config = dict(
    num_hidden_layers=12,
    hidden_size=128,
    n_experts=64,
    experts_per_token=4,
    d_expert=32,
    d_shared_expert=0,
    hidden_act='clamped_swiglu',
    moe_layers=[0, 1, 2, 3, 4, 5, 6, 7, 8, 9, 10, 11],
    router_score='sigmoid',
    normalize_top_k=True,
    routed_scale=2.5,
    balance_loss=0.000553,
    balance_bias=True,
    init_std_router=0.0246,
    lr_router=0.000877,
    num_attention_heads=2,
    num_key_value_heads=2,
    head_dim=64,
    vocab_size=1837,
    norm='rmsnorm',
    norm_place='pre',
    norm_eps=1e-05,
    positions='rope',
    rope_theta=10000.0,
    rope_fraction=1.0,
    qk_norm=True,
    attn_scale=0.194,
    tie_word_embeddings=False,
    parallel_block=False,
    init='normal',
    init_std_qkv=0.0442,
    init_std_o=0.0,
    init_std_up=0.0442,
    init_std_down=0.0,
    optimizer='adamw',
    learning_rate=0.00373,
    lr_mult_qkv=0.7,
    beta1=0.9,
    beta2=0.98,
    lr_head=0.00573,
    warmup_steps=395,
    schedule='wsd',
    decay_fraction=0.598,
    decay_shape='linear',
    final_lr_fraction=0.05,
    batch_tokens=[32768, 65536, 131072],
    max_seq_len=256,
    doc_mask=True,
    train_tokens=243200000,
    max_steps=3862,
    dataset='wikipedia_en',
)
Below are experts of layer 4 (counted from 0) of a mixture-of-experts language model. Rows are named router (the router's row for the expert), gate (a neuron's input weights, with its number), up (a neuron's input weights, with its number) and show model dimensions 64-127. Each number is 128 + 32 x the weight over its row's rms, rounded and kept within 0 to 255. Numbers have three digits each.
After each expert's rows: a language model's description of what the expert responds to. This comes from a sample of Wikipedia text that the model never trained on.

# expert 38
router:129120130135123162068158102104128155098096178134149193109179097126142149164153170101143101166110118148128071097091091116176103130166180120086045128141144095182129187133096162148236111180101079
gate0:102068092125159169211128145098124113121144134103170184199160125129149121122200090099143111163149079083117182106144119164102100138159186116116138171111111093117117171122073110125183118158098128
up0:122069140137109087134094130085106151118124129134169053138120129148161106109165133144136123171140117103108160108075124115101115155140144152103120165130109117106109152147147146088147071170148139
gate1:155154168134128146176117111091140105108138124091126139063122039126160071148121162116136157110075166142097126114110132115059126112136113129099127089099169193123155152086107179160127087143103094
up1:124144077137155104113097130099102122121146152128151132078133040128138114113137150089146151108112143123087100117137147095077172100170073118192097114128151174092094182122087196137138157151082088
gate2:084117100131172130136133176122109179088089147127164141220186184140129173165161112044134109062081131136099169156151164148158141151186094133131105126099134086156160137114154116149141167185093076
up2:140119127137137087111120166112133184103096144133144153210185143223118140100127099129122140165094072178114088100097073092194142149167076176145090121082138133179143110101154100117159130211103051
gate3:150121124162100148121111113187152160133106156104192213063122126065164115136144170115110128143069118170158171125096083138120141095187109145199095113107176162162147146086146141165170124141115100
up3:069111100140103148109156112171156140139110153119190136121177105137170143153137152149149145121093144190165131112136139130120174074163147165188105138154167095162116170106119115185172162128115123
gate4:158104063140156147143154089130134163078127156113199089151145129174101129098085142119103129135073181185182107124133096132120173114132135104123127141060160087146100118022079089120127165124116142
up4:081133068120120143165126129153149154098135163141213144125141110157156105124113164083156157149084163143154126159141117126113146094163145096143101125127209121204113147063135120112164143195105153
gate5:144114113156065097093151107101126146139165139123072137139160111107120109142152090181079158157069116120198099112106118143146099119141192125099132132142067113122143162064145144176130149170115070
up5:132089135104129133128098107063113130204141124163164078098107139111116185133110120125072168121100074070179117101135117127125139143163166093105131152147102100113153150070110139109116119130126116
gate6:077086086130144156105134058137190164152115150154128190108131132122116144143125138049169136084118135191175140162160093079129122120117149146162108102090153123107115136130125109175145156082083165
up6:096131079139112100079181120133147148131163186178189144151140106161123146078102127116144121124176088145118123094143086068127155095117200146114120105132143143191061142144060126159152100119113180
It responds to: Word-final vowel pieces. Final letter pieces of names and foreign words, especially o, a, e, y, as in Congo, Lampedusa, Geo-ffrey, Çatal-o-ğlu.

# expert 1
router:126097105122064133144121140136142161047117096148117175164151174118119113132157135117184146156084141125178077173128081166147149096203099109153110127108135112156214104117171117101166181188082098
gate0:062128145131089144149193156113166135097124142133072104171120158173124083181185140113102167168082112137092139166100110160128171116152129115169110099094130141178178202076119170177162096150077150
up0:134133155168072084108159117118164116105121138163068080183110129150154118163170078134109139183108091142096134170118140170139169108133155176143077184089141146156196167072100115161169122171118118
gate1:122131081119104142133163086112134136110096101146129125160148164191134085091140111080177196124099021162134114155125142194106168149154122145180126074132145118092158122098148093114130132161100124
up1:112098083130098103124161082112157121141153113135111111140136138133110108101116105097175131107096083170114112124158119093171181126163094153188126114152184129123125138119144106111153092190124063
gate2:085135163107081143089151132112115130064170117161200098082149138128184133154155186151141165117139091142149077087073112179157122139204119105128160095106151079175177189123121158150158087161088160
up2:106121173124155169142142162122141111113133105145159118120154160126129152098128117066123137132108163173201122149100166188139119105211102179119127106086165115170178141130110168168136166118124148
gate3:179148107153186100131098092105143045107133093085111117160134134120108156115097092098135130160109115143155155113130112142109129110149133155173119124120106125180135129049188113103100126158081087
up3:129116156160125114175132140120141098180141146158111090107154086188095143104186093129120093152165128161137162112130104098072114117091109143187130106145161149124111127126084164118111159111134125
gate4:100127129129082113141150118072122101086171163109132121062151120121142088101158132145169137111082152113156148155100084133105198146180150113127137097160124070130150172096118104120132073122119095
up4:102071137127057113127145152118141105091162074114136149087127065138119116138168106118136159093092124105121160225075100123092157143105128133138143115113137092085102152076152108158159101130063143
gate5:156154140128119124143085173158105127044164090155141139114157156155136082121145180156153155191130134105170119151054094124108096100156122134162131150153131140146163101184141142089086124095173045
up5:117120136101095153084103133176068141127122168186108076098181153133109126110116175120121162109161145100133069079102102084134103075150130140130157140093099169111096157143114140098078131150072115
gate6:111155144092095109137148131059124159115082138151175145128110099149136125131138124170130153130174138126159167129150101126029187084152188109078104191139135109170149139109132078143129085174140135
up6:092123140078084067147147128084186140108138145149155163145083101130121116179101109182134148118100104128141137130162069189088195052103145079111132172113132102094132202083148066145115143147173154
It responds to: Mid-word name fragments. Middle pieces of rare proper names and foreign words, often after a d or r, such as Dred, Kisdörgicse, Seychelles.

# expert 11
router:108113129123137103194125106065127067043111162117122169117147097163152155091181136067121142159069164126107138112110104100117144141084160186082149146111174162164147142129140145103109077128157157
gate0:157109093113097181092040196104108123085058123169112167148129160162200119152174139123130101153115097128135147156109203115119120159144151141099124110169158152171150123115142128101179077169123091
up0:161104091148111126148157152097117155122078134153181146071139129130193094087152191138163152136095134169129138130062127059137125151165140149095177116186147158140164121071096126122137120106103082
gate1:155138084120100106143142134133148111105138190108131226120141114144152104131130115116109084110143174107173148170113101153116147143125173104111169145114113120094132125082208091080145144118143127
up1:111114131109124171131128132129065136105119186131157207148136140195140073113166136070073160118130116120088157174144089161158126111146169094173119088138102127138130113089124106137106158180173164
gate2:155097141142106106158024097139138132082063135143115148103106096166195157114144192132129148121104106074140151144079091134088092137144178155107092086123155084103170102114126165106123139127129123
up2:087150129108106146098182146113097131107133097165153136157115083119095127127075125170100101087103170109197085164151087145116203084179168054138150103133125167110080138042110145146127176109109107
gate3:074121184157120102103123101091081216081113125132171175146119145164101175123182126128132178120073105100132128164146117062135208082148143148075120084148136169139154069119186131130129124139143119
up3:115145191099109073166092147124109114093169058149119129078099151160152181117167121107138080109099098112168113133117155147134164095159137131139090148083162178145147089115115141117084137075173145
gate4:115131086123095161111083130177151134136098148113165125166154150136104092139145150142127127136100100088120166150128166097132108142124083168105199102097160089127132189156120164184095081150106156
up4:105125107073148166152126099151195116148115121155182191102111159129119112091143085098023104117186151157172083178106034105088120118127127144180164105109155182141095135171127115148090141128129174
gate5:134083150095116090123189141124191181103057087157114119076184095115180130085105127108146094133171165166177168156169109136140114086147168137094143104136108112159061172161139196140089143071105170
up5:127125099124146090141171130127100183113114073184086118087184106114142147082084119125192096146158146158157153145170110097147091088134146138118125076172095082135071159179117176120098102104111140
gate6:137106182165125158147123184101166080157109131156102088115161083143121139123167145091117188181081164115097111138181142112119112108079145088084149171061183147169143085101114058087095094125143075
up6:127150088195063132112148169106190106175087139173095113108139155101163109078172187085164173173142143164148100153114114070143132149103145170126149158102168161107154099128112047087100106108128090
It responds to: Line-start and word-openers. Tokens at line or section starts in lists and tables (hyphens, brackets, newlines) plus word openers like con, ex, Que-en.

# expert 0
router:128099112138123123115110139115144063099158154119072139098177027136143114122195165099126130158155113134142172114117176200092123134174154153072171158047161120156102116092149168165155090128122114
gate0:138156145195109134109157119135103120209143132174088085118140157122124150132202122150159103176082139090145100167167140145101150144091143132043129085144122100063143154080124139121124077179088151
up0:156110140181085136123069153103088111126102155103066092150203169115136142143109119138091151207105099121168085132152141156108215113136214082033140160117118121107110145098155179120156065131137148
gate1:123139157212090129104168163090156077162114120092045141121105087166154175139184132166139117159062127128125153171159166122105121097124108124163124147159199134162121137149132145193160115110144111
up1:150128129200076154096123134118103080143151115080066121133138095123096144104160127152128080196112161140139140156155184113120145159143136109125149161130136151112112162116124110147117107100112106
gate2:143087118115134151102157146138167122139142116060109094147169081138100099142167124159137183128130103151122108135144130119132161102149188150150198090086167196178093080135135059176142084114143104
up2:174098170068098161112138147129117120102150133058093156091106084156099147156181136131065203176135155105122156150147165133096157129162163104145192117107140207111133138158143080181125081108121139
gate3:115102142158090105101126108112147096067109127100134167064165070072097159127096144123112126161123109096179092188096145143137101129141130140068160182093145109083113205099164147124120139113171121
up3:106142149138088123098102141155117065066101169124151156074133018102117162113121148132134120161097064096151127201146108107134115100152130146129147178139125128090163192133136122111112193117137125
gate4:071074139120108159121109179129129140047118121073104128067157103110093119125184117095071108110145135156169134137138142162161178113106158118082177183119108122120125179107166093128149140146134122
up4:109106084180092189104153176129172183109139101141135157109140120131151119125209108093162116146123175130168114138164137129125160123156100087113154144199139097129095153152108084120086142113180086
gate5:088088173159161173162186143103169182142136149150096165104168083104160215126208177134128122094107214180150157139113080141103119124138127179125142137139174123160065136134072151116131119132107142
up5:113160180177105142147118147098133173106162162109092113129160059073163147120150169116087099128122144193185102183125119164109115121154137125143129098096161145138096106162085189168117119150123151
gate6:173128166162063145178093181121106072089132180153086112123099098128118089152161124107149151205142125145135145158101123108116154142105182116100133143120129039140113087105129149105163131131116173
up6:134135084173106125170078133122114094050116147133061124110110134162127156142207099130121098189173147138162102148092129100115139182143146126070093174151102128122114132093125176083207132069118106
It responds to: Word-initial capitals, quantifiers. First piece of a capitalized word, often after a comma or full stop, plus quantifiers and place prefixes such as many, one, North, New.

# expert 55
router:162079104126116184130099152157121090158099121112109157175129108186186182138106200142147184084130112109159102139141085131127108070136160102104146106132159153139096089142120127107102110104123143
gate0:164101140113124151069083074093126079169113155150102081174144105138083132143104183103151085133128084144159161112072122105103167052165180153127089091156062202101120136146171148160098105114059099
up0:157104164141117078140047121177109086131143120167127111105138105168137125134134097165154117137139105131061125068097121153129131136130138188156140080153123105129138142056154097136093190129127126
gate1:064118126097128131095145145112116126118135154137071131108144141067146103112133134081077173116129098115105105086138161131121156023215199062110099158142117116147093145183130127146170111158130146
up1:041085121101119142091113163099189128109119230137080160061170097043178088109128105126099203152135097151166112120128172138097165093153135089087099108179129147101113120137156080172102162139169101
gate2:093113066096114204102114144114144151128121096109134111072155125106148139120126167048153167119132170124165137088116078219139134073186135123103131147069147147170099112095144057082106117150123086
up2:184120136106103105109122141069159095109076117156150176096151071151141134157123083130137082143109190002102157075074179080080157108134120134127135074091173125113138144141201099141192126121089093
gate3:126087117128080145140131120133193087120102159156134141124149060126142163171096121076135091108141107138200137100169082126144149053158142136132131091106112118119192125122131170097148165128142113
up3:079115103142088160158118110189160091120148131141152127104128123140160164185078174102147151090137153127181113092159074108141111088109108092119184125099114166143139110104114117105090166095165080
gate4:174056135167116129135114137110089047131148091147121109118180089115160146131117147196146161106075075153147112149108093081153110133167131098096112178153152134122114144042213138147194119151081120
up4:168120165195143118130119121112074072086135096174126149102143073129183169133100135195177124113062091115109150142087061117119126139149117113085115171179174132149140185065166171106213097171094089
gate5:152147152115096149118067111129140133093170104142121104153144121145178123131090143178099116159052051091174099141092158105098144122142123106188149111121177150125061170117149110162151163104056162
up5:146095125160095037172142093101075040097153125179159163133150158120090136068149126113110083148081111126082142104141111153058111121120126154100091150185090125123140136160145169168102073110106101
gate6:148130126093148134128118121140133164132077144104135158114130070110132138186132112139136125131116194088151138111133076127130121087105177097130167133070146152186090157234163081115130110169104081
up6:197161145142140120134196146142097165107168167111109128101108120130088135155157110180093147131090156155124134093149126068155151152114141087127091155131118209158103105189177115132134048169108084
It responds to: Digits in numbers. Number pieces in dates, statistics tables and coordinates, like 02 in 32.021, 97 in 1997, and month names.

# expert 13
router:109095095117049168180101084090126110055157122124122132100121075073085158137190122093119100106135182176094125169096110077088132126111106165141098101152096115108170089145137126122098084127186155
gate0:108142178146197167114167108102069160174147151131118141167103142149136089080140130101163083117120126099180134205166112144059186070158150155147115118118130093099121121067118085088085107139100078
up0:081144132102148119155104091116114188156121196114104099149116172134130134172116131129126068137069090109118127155157122119167080117155151091147124175116128078103083141078074163108141181197138152
gate1:149075159129129186137146138048097110175100076133096131234127100138169133125151141150125130183085119098170143148172098172126144088147131147098148160133137122157050166125143123146190147177145119
up1:151152144157159121074147133231152134131149140110127118160154151165177096173122147147168129164089101122135134162102161176133103151171167114131158119126159146144092109125065132096136137171111136
gate2:100078182105124124133089139082179096076098145137184156180137112122159160128084143123174148114133115152123131154094184128078085109153123153145083105122118130151120114103126169185115083133122143
up2:123078130100108162117107108072142089115121158130102118084107108096143174178107118097077116162143149127118128148130165082117118154091141174155077116150130135122120127092137084169108087093154120
gate3:120102123102073169105115145127097090070102129131188150118191121108114084130170137073072064148095160111115138151093187153064132120131106120174155078103133079156174147141114164137064085141116103
up3:146092173119109139104163154141072167126134135151141168063153061135132135190076122122135113156076164084111152055093171133083204111116070103172161044111135097135175126182132131107105051142098106
gate4:138116133117124103114142137117135153127161149143130176167199179135160084096133129115160172153097071184118124150055125144059122165131119175124124168081161135103136182095139142076116149152126125
up4:124084104078156155143114075123126163148125165158155204097164197107171062133133131115197149110121133158120065123088087094094079179094100147147091072125095156083153079075116118148137113111120133
gate5:132103153175071115169123097091139119098141155069107123105138096119069130061152140153166140185143055177134119168110177131094169145159162154097220140117134140131133096172150139109094121121179121
up5:141056109165080145126131119103079191074103120091103155133121114113114116138143143161157094143151061157109157195133160110106124139145166133132214146153139101139146137157151109102127120146154066
gate6:107107136129124125116149091095156116157112167051146119156163098128092113157127114107165126125110134118101143137181096108155187095133157102114115149083123130116118156098117122095158195120120149
up6:093198136189111168130207123122192155164142138098153171149148089138125078189100075130165151124086125137133142131175122119139174146128169095128090167104143166066129140118109108121160150109130130
It responds to: Spaces and word openings. Bare space tokens in table cells before numbers, plus lowercase word-opening pieces such as ex, comp, dis, res.

# expert 52
router:161123111176110112096121111079173147140093161073124133156124144066129194116156199138133153186165114141152129156103171144148140111220130156078171152145150170103087157170146130065182122104110086
gate0:123092153108070103099127163178149092119127154079155146119178133102095166107159120076122116168170129116147116127117173142147156139154184102068093056117138150152104186165189197146150102136114138
up0:139060113090098089098155095214139123156150190033177152101165163114110156105138150058095138122169137155069107149136134140161139117159171126112089079144086124145107141093117155131110108127189165
gate1:117114108162116128159115130107109149109163098144087144147109115122103125167170166122112164205128125130187127150109085161132117090197136165163161146154182138157095219169088178112114114111134087
up1:164083114114068107162144151108110169113164119093117110142113103133099143135147142119118138167127128152126132160109130162150105037180138141170162171150114127149100183126127184115144097142136056
gate2:051138075151174125124108111153194125137083153125088150186117122085157058101142189108167133129121110163148129182097142129163120103173162129173099140165096112154149090149103126128073182140120139
up2:187114135105117143201130152138120071113136080128127188100166158112139101151125122103093179147125126142145145089095100155094143125139118101073166082104135181152120077134182115168080083112110152
gate3:100136086160134092138062130156096074164094148139137132111158144160089093138169128185106166150107136177103119125096099090123156138077137147114072126121142129149148183094150130114061121114124107
up3:145139083137114082093086128114110147123095171094110153149169142122124125135147098175168096107158134226073131167060151130134154147181122120088070172178131107132112125084141183116128168144105104
gate4:090119133153154093136123091093104081116086128133092112098204096121192142123130210138131129145169121104119137148105124134125147183161210103089151120136149096138097140126167129109129151141062112
up4:159174194132124134093183085113151111131061119138121160099103074117154153124142103201146115190109154165153137172075099119145134104178141124098141168156132148126110106164166156147156112112147123
gate5:109087120131092120187115144181163121120122172130137133114117104119155134128176149092237130154144115164153134055136106129124155082147121114170176099160128113134109136165142112111093125111173116
up5:191118127112103112128153117142157158150092140112125120135148125146118177115120130142173114163173104155059126129119076146164153126142127154080185116157074091143082137122129167152143060135139163
gate6:130093096147110107135102090154126103062088142157101168089231091128102114099112158066141128130109110081187125087087147214129091118115129131136090068115160112118113126139180094147142121135103091
up6:161085130167109120106094085187112132130105096177180134151181233156103127119089160106135090123088096185166086091176129134108144093186108100154099080075154097152109075064156106165141133146138098
It responds to: Digits and short fragments. Day numbers and digits in dates, scores and tables, plus short mid-word pieces like v-ot-ed, ev-ol-ve, Lim-av-ady.

# expert 46
router:148179131169127104119112154111204114142111089129124184128137138152107144089141144049139129139145110113108120115154085196097135142139116135149109134100187116160148125171169135138103102189165114
gate0:069120134119101139192162144141115145154107091123138152150164177118159077133109121099125122083110155043148138105200085202071141135139123079085107076167129128190125139164118153111089095200123066
up0:123132104087079165122157147126161189113108136117130112118097168078150118118123154121077137111129159093132077152196152203121100134129068109115146107107175144204089142138155162101092113134165077
gate1:106107172134078194139128103214109128117075074126145121111115140112173100142152195128184131163157181095111176127164099164106137082125109144176125131110162155135127177176137113137148137135136133
up1:143114144168066143135154137168140132104058134108084105050117110081099105144114182126163101081147144150102150156151116167127115095152105118144150160088084102164096178127157105131183133162145111
gate2:174158150126092093124159169128164160155112119098106155119163107148149186095110170132121093181171156135120103131183132197068125159135173073126164123073136101106122123124123114087063141210161156
up2:152143129143161086111128145154140172123111101124125073135139146147132142121083147077155115164160153166135080095143105183134142105128196142118135135127086133073129121119150141141099166178152149
gate3:111127134139163145136095135154136128159117163178148081133118114118158091101131126188189175093138144161160108146109133137141133080145094155136152086097144096098180144123146102161106082176137151
up3:097115107131104109088104177108100183062108138174176124118108174112136098129070103142123101069109157189137039133094038135144169077090072153135123147134149088144134148103143100162064094133147131
gate4:154127094159145120138129149116223102143174156094108120038163101179139157104110136131130132151166142133135074115160091147194127078084139151110087152138154157218134152107111076153115139097168147
up4:178127116152110117142121162099173101139159100167174138080154128168131142125110092123115154110169144078109094124086087138111126099120169100131092152109168090170065119088127108123076041156109116
gate5:134112130182087170170153092132164115148167071166133118133146140136147146130140136137143117100136208140147141122122128171148106078154136133118179145129111145157074091144168108158093046096109144
up5:147131124176112117126149103163170199085140106195011145128151190127110120160088129139114125136104124159107098146131084175184171112121117102134141125115124112171089154128144119136041108115147171
gate6:112156109133078156184104142083147137125168098187178162103164119129152154122186128098136096093115162101183140175143145144121150119144087117150156074122137127159119159155099139117091137151143099
up6:097090109113173125164091107156135086134090107108107059096122091103184138131142172148127142122088060037161130123139129183079112155124199157101170120150149150167073116087133156186077132104112087
It responds to: Capital letters, acronyms. Single capital letters inside acronyms, initials and coordinates, such as DF-G, S-W-B, compass W, L-INEAR, SWA-P-O.

# expert 39
router:132128163160119127085094079094122120179166104094166113113137146089170100073139114072134113119057046120142121158153144147127135126124086199145100112073090115113081156091149189173109126176148120
gate0:165068154173107069136113108143216113106138081149132083135163106083141126113165205111129124071123187123116130178096131124128145136147113138110153135103106163111117093142143074116091091141100114
up0:132117135167113067141091106135199115099169117132108092110171172063097131112153189114118106094091171059111078175115095143096121141140103163081113114110122183074126069169147130193060089160086103
gate1:129089169166146179129114127121161087159127144135115150136143152133180084145147135187132155122097132161133125178085130146094146105131152158112126173184184159157185142110106196118099113145149057
up1:110114132155158108157143125200155079183140161143089140129159118161179085100123159137170145109084136141131145182073081138124146109121130132137104193134123160104133158048085166129092109128123081
gate2:083100158135075088089103148077159108136108169164117158087115068177154110161111159185133222120099105120068150109114142162188156110177163121126080169121151153130126138135125101111132081119160094
up2:185120132136158167139077071152132150165050151093119167110153180047082172079162159120183181109129134099147108102082078106113168096127113188085126118111112086130164058128149145090101109155100128
gate3:084079120097089123100019087138147109129070149174138123148127127101137127157117146114150171108150138154130098096110087135160193098116210158172090125101103156187123142127183140137164137124150080
up3:151124114187077121124113159108133061130088119161059096125125094149132122082133154132139147098140137174137076170135110134107234095157150124118127098106162135112131154078128152107209118141153092
gate4:079123171119111112101097174135160089150204131166174155121106128099137150075168130146128112191139105126141125131143092137056155149170083138195120136118101096106140197114111114146180078124108097
up4:111136111162148087115108157107145080091170136182079100134130150074126137111156154126178104104113102159083136130073124091061161137131099138159117144089157175132193179091142127136124127137112046
gate5:120130163104121037123161129162154145151149099168153111155174128158085144100115165097133163126131099166138128193059126165107147136155135058138123152142122136064147175142119115047161120117124160
up5:193125131154169063132088132135124115127140064156107119150171186144136205121104197121146137124133110135096101128122117160115141140152168071141138170183119086115107170126108099156127162073132174
gate6:161086127152148146160090122083127126103137097110142137128121120113116149131186148117225158168131124109194227134123152150140156119096126175112154154129131163134178161143156105158099092148140087
up6:187124103217094086127124147139136144135146127136190188109126119176123160087118094126151089141141083133092098107092077117191162108122103112187156165127116115145158131093154162140123112109137175
It responds to: Sentence-ending punctuation, and. Periods, commas, and, dashes and abbreviation dots ending clauses, list numbers or abbreviations like Rep. and No.

# expert 7
router:133159156119111142131122156177172120097115091105096100192166159157124155114107212152084115097121092124171098186104142157103157072163141102124174128087165085121095127081151193144177110139165174
gate0:133139107150133146141155070115117116142112120131090167127161097090080187094106140110122115170193104142181105185116119085067212093125220165190093122101137179133170082151136144136126121138102147
up0:129171117192119111124158116117155173150139069139108128107143105109061181116089126095104125124187103116130121184118078133130207088121201154178179176103124151128164081113141101098108130142143133
gate1:105117157149124130149146090068116143087114153121158190126146169117125101051093118143212150172172151114135116110134148090161147160153140095148099154142180189081134131104114131167130097208153126
up1:213169116144146174126096114106182081100127108152128212150113121086118064144117079164150150158158174084146108153178166126148138120157154150123173129167140136173128143152075068081092152191125149
gate2:153128131184055146142118064078146112111139139116142137091110103117188131103077136102138104109165104142139145133152094107158167081171143161119155117158142135114149143140153166115123165159095117
up2:120179095144135128128125081097162134039115150119180130078127130110142121135085089118123107092156164125176068096133070175133161080140127122097171129054154094149143100071152126081136169132124148
gate3:124157152081151119101171125116102167151110142086157127188098105064123167127173180081110133148166161140173119204118069145096172128207130144132109133094120125178106093126171146119151146131167167
up3:128149110130089074150162174126137129108087108057162100096120122073110153178135168120135138110152078111154128096104118115132095171197095094084148092119134121192121096193167178127109141146091164
gate4:173150136151164139122115149130208111106110135206140121116173114138145022190119167143182164120140092146162133129101144144149126099126100130135147119132188095156129142148136142149084124143111147
up4:103147143104146093115100108131121114151142099101127111149097071168190058128118159105122164097167139136124093152101160102091091132118123128161124097166166137153060124081110220188123120153069157
gate5:127134119139116088159176123096168107074170137157112108021138105128179123111155163077132164154164119123168138171119118115086076121147101154082125127073176190098140129128141155159096159141141134
up5:148198137133187086111135152152135060088114100134133164189163134085117125118156146146125153143119172139107133216079202057116112159146118140105107156134197096115106122137138176139109159148114120
gate6:126091096087151093172117114104176061165124141170111116114166131083066137103124168102132168102105125147116121110141157131097182184131170156099096109129173092095188108142134078164119129128157143
up6:152071161197103147095106120075146127118114077130150138132153103140161095123183133185141165178051088126150159137115124092112137136161107167086145153161111161152105105099156131146074131148103078
It responds to: Word-final name endings. Final pieces of place names, surnames and foreign words, and year endings after 19 or 20, such as Netherlands, Martelli, Français.

# expert 43
router:098091109157138164120088171132094121143151159122155131125157136159083086131126136083160173187164106118160169116079155132080101117156108164039151140119144171179131129129111182169124093108134131
gate0:192115136226133119133087129051123086136132052167162142150134096207141152144116132122155134103152087157192142157159100102140141094139118147107171134091175156148132126106127069155125130127075072
up0:160064111183111130169066191101194084106162096136196180137145113147120177171085110085145184146132107124159136154127098194151113151119141172056168096116167122161114157120127110161135165100095090
gate1:114149127144129096131080138146132116103092137144182141139190125166098122048165139138197114088146095161115089125106076108153141135127156162117114162161135110105159132073153098158124092157054100
up1:084118125118170136083100130087116131126122206140208129134196109128110112075122093135102125134160125143138102090080084112142116108122160125104100151159076199095119125081126139115085140096086136
gate2:119094147103155115151047186179060177150077114144105103087163156103132089114188155117154100125147078151143160118102101127092099106164176178147152162165154135118152089162139161153171159175064131
up2:099112196118113160193039144146087122121138085139131084183167107159118124170163113107156136062126071152118181085084091138035114114095159158111159157115112126133069030097121149144146139132111117
gate3:130169155131077114143132130100131143092128121103171082097100111145089099129173110082119108116087130108110174152111141162049134149097109162089188094066135149105146135119144089130171135176146134
up3:095139093161099161177134107098145127150091080111120145107103147116166157104173130077192126102094170119101096126201086131077117135162113164102237093185104193112127120108153134144124064145143122
gate4:133120139168112130139126151110123046109125084117135174100194127166116110109158109087155172180084201132123144170085098183087175074163096143116130096146150179221135145138166190169116124127160121
up4:105132147240152120141102129137118088142128101069121187058150108162134120099147126093143166146110187138111163140156084156107138055136124166110090126127154127178178079150127126185135148154130130
gate5:103135130128173141172108168118086188189122091151151086154120117193152092102147134110099143149140088076109090182138145151156091163155106078133088123119194112124211124156094064117128194197104152
up5:156124092131150190142146139104145112117106083134154177136108199145144148100118151130149147164125049087129079177158109126093131129163150094121135170139207194158113136134111100086160135157095073
gate6:092105197126122120127093160121176101115081155067165139122115156088104089131135182167147140084163114130178137125162109136142115107132178173179113133135141113133118106157160085110076134103099162
up6:117120119057174078173098145111130097109110159083134107127133185131130132118128163202186099073162093155130163129159062170190097087155109110141088118128065076141125075111141151163080113104169117
It responds to: Articles and adjective suffixes. The words the, The, his, its, their, possessive 's, and adjective endings such as ian and ical in Brazilian, Geological.

# expert 54
router:109066090087106203166095102120107022122113101133104133104124140088089172084170157122080196157158162128116106132149093114151108136133120167078143150177091084169145142082089150154135130126136130
gate0:091106166146144119128103125152133141105048117123103112109112107123203118107145114137187133163114091118176174120053128145065128163126159135070152150144142113151132130197096130134164080140088067
up0:082070211127128145137136129154109102126121146150122142129106109094145123101152121156140158163135088123123194108044159134101114177137117088070152165145149096155138136165100106148157053187058121
gate1:063171117129156106096105140126093161155143090126187155177189113103095092142159142096109169121115141094166175119138131121092140123166167125143112100114119180119138111093152202129126086169091071
up1:152104168139132096174139106092118152139133178140154108164126102131134084124143043122132044112120107134139151240148194138072150092152169132117164130089183100129112110111140135119128210148121105
gate2:139123103113109086127109173187114128123255129181131147175125109142116142087149122134119162082144106146152115177131101144119151074138181154157172171139055147135110054138126116115128108162169109
up2:106176160182132120158141165057137167115124116092198120152182146146127094113143107087145093119148157152144091189147164097107111120140094126142132156151171176053142118184071100082088103183154130
gate3:165104158122164125135078171137187124092139157139125103114150134103211132104113075181215131184115091118120121118101164165100134146126105084107096143125163116168148136142105105233134100099173185
up3:123112144143110120130113132154157124114108114137098182095134119120142147098144131184176141143097112081179166095097130130070120177122160072124111098087122134109140207159116150158114085057120049
gate4:090073185119114153128114079164136124216102077119082153107164103152152144049141117145137129087138107067193162136108113136135166126135108127145166098100068137128128193157136169154146135121101091
up4:150097202113129121074145122160131137190107103152081130090166091150151118077141132170128134135090116066196158149105184123153158147125137142126171084116111186115140132137141152084132071123134134
gate5:103093193140149137159111119130131089132042152145151157141121136131127117126131150099134159130091152101124127145115099165035131048170132116105092102100175119189136118159170145156163114191100092
up5:098128141153149120115176114110109158215076136138176123126104113174138087094077119129158103112204147145131075169117120151090161100149120072139132112114187122115127118180116089101169127174079117
gate6:175136116130155100204100178090150150140138164097148078113174137161173069083165137093117110165145129160121134168124102157153090093124088114119183146145157126140114101133152145078091180146128140
up6:046164153159162161113140165119133103169154130126167162200150138155143134152085134097167179138121087112153114166108083144139124084142138073125150209123151148131037151164117082093136081134129112
It responds to: Spaces before numbers. Bare spaces and hyphens beginning table cells or lines, usually right before numbers in score tables and match reports.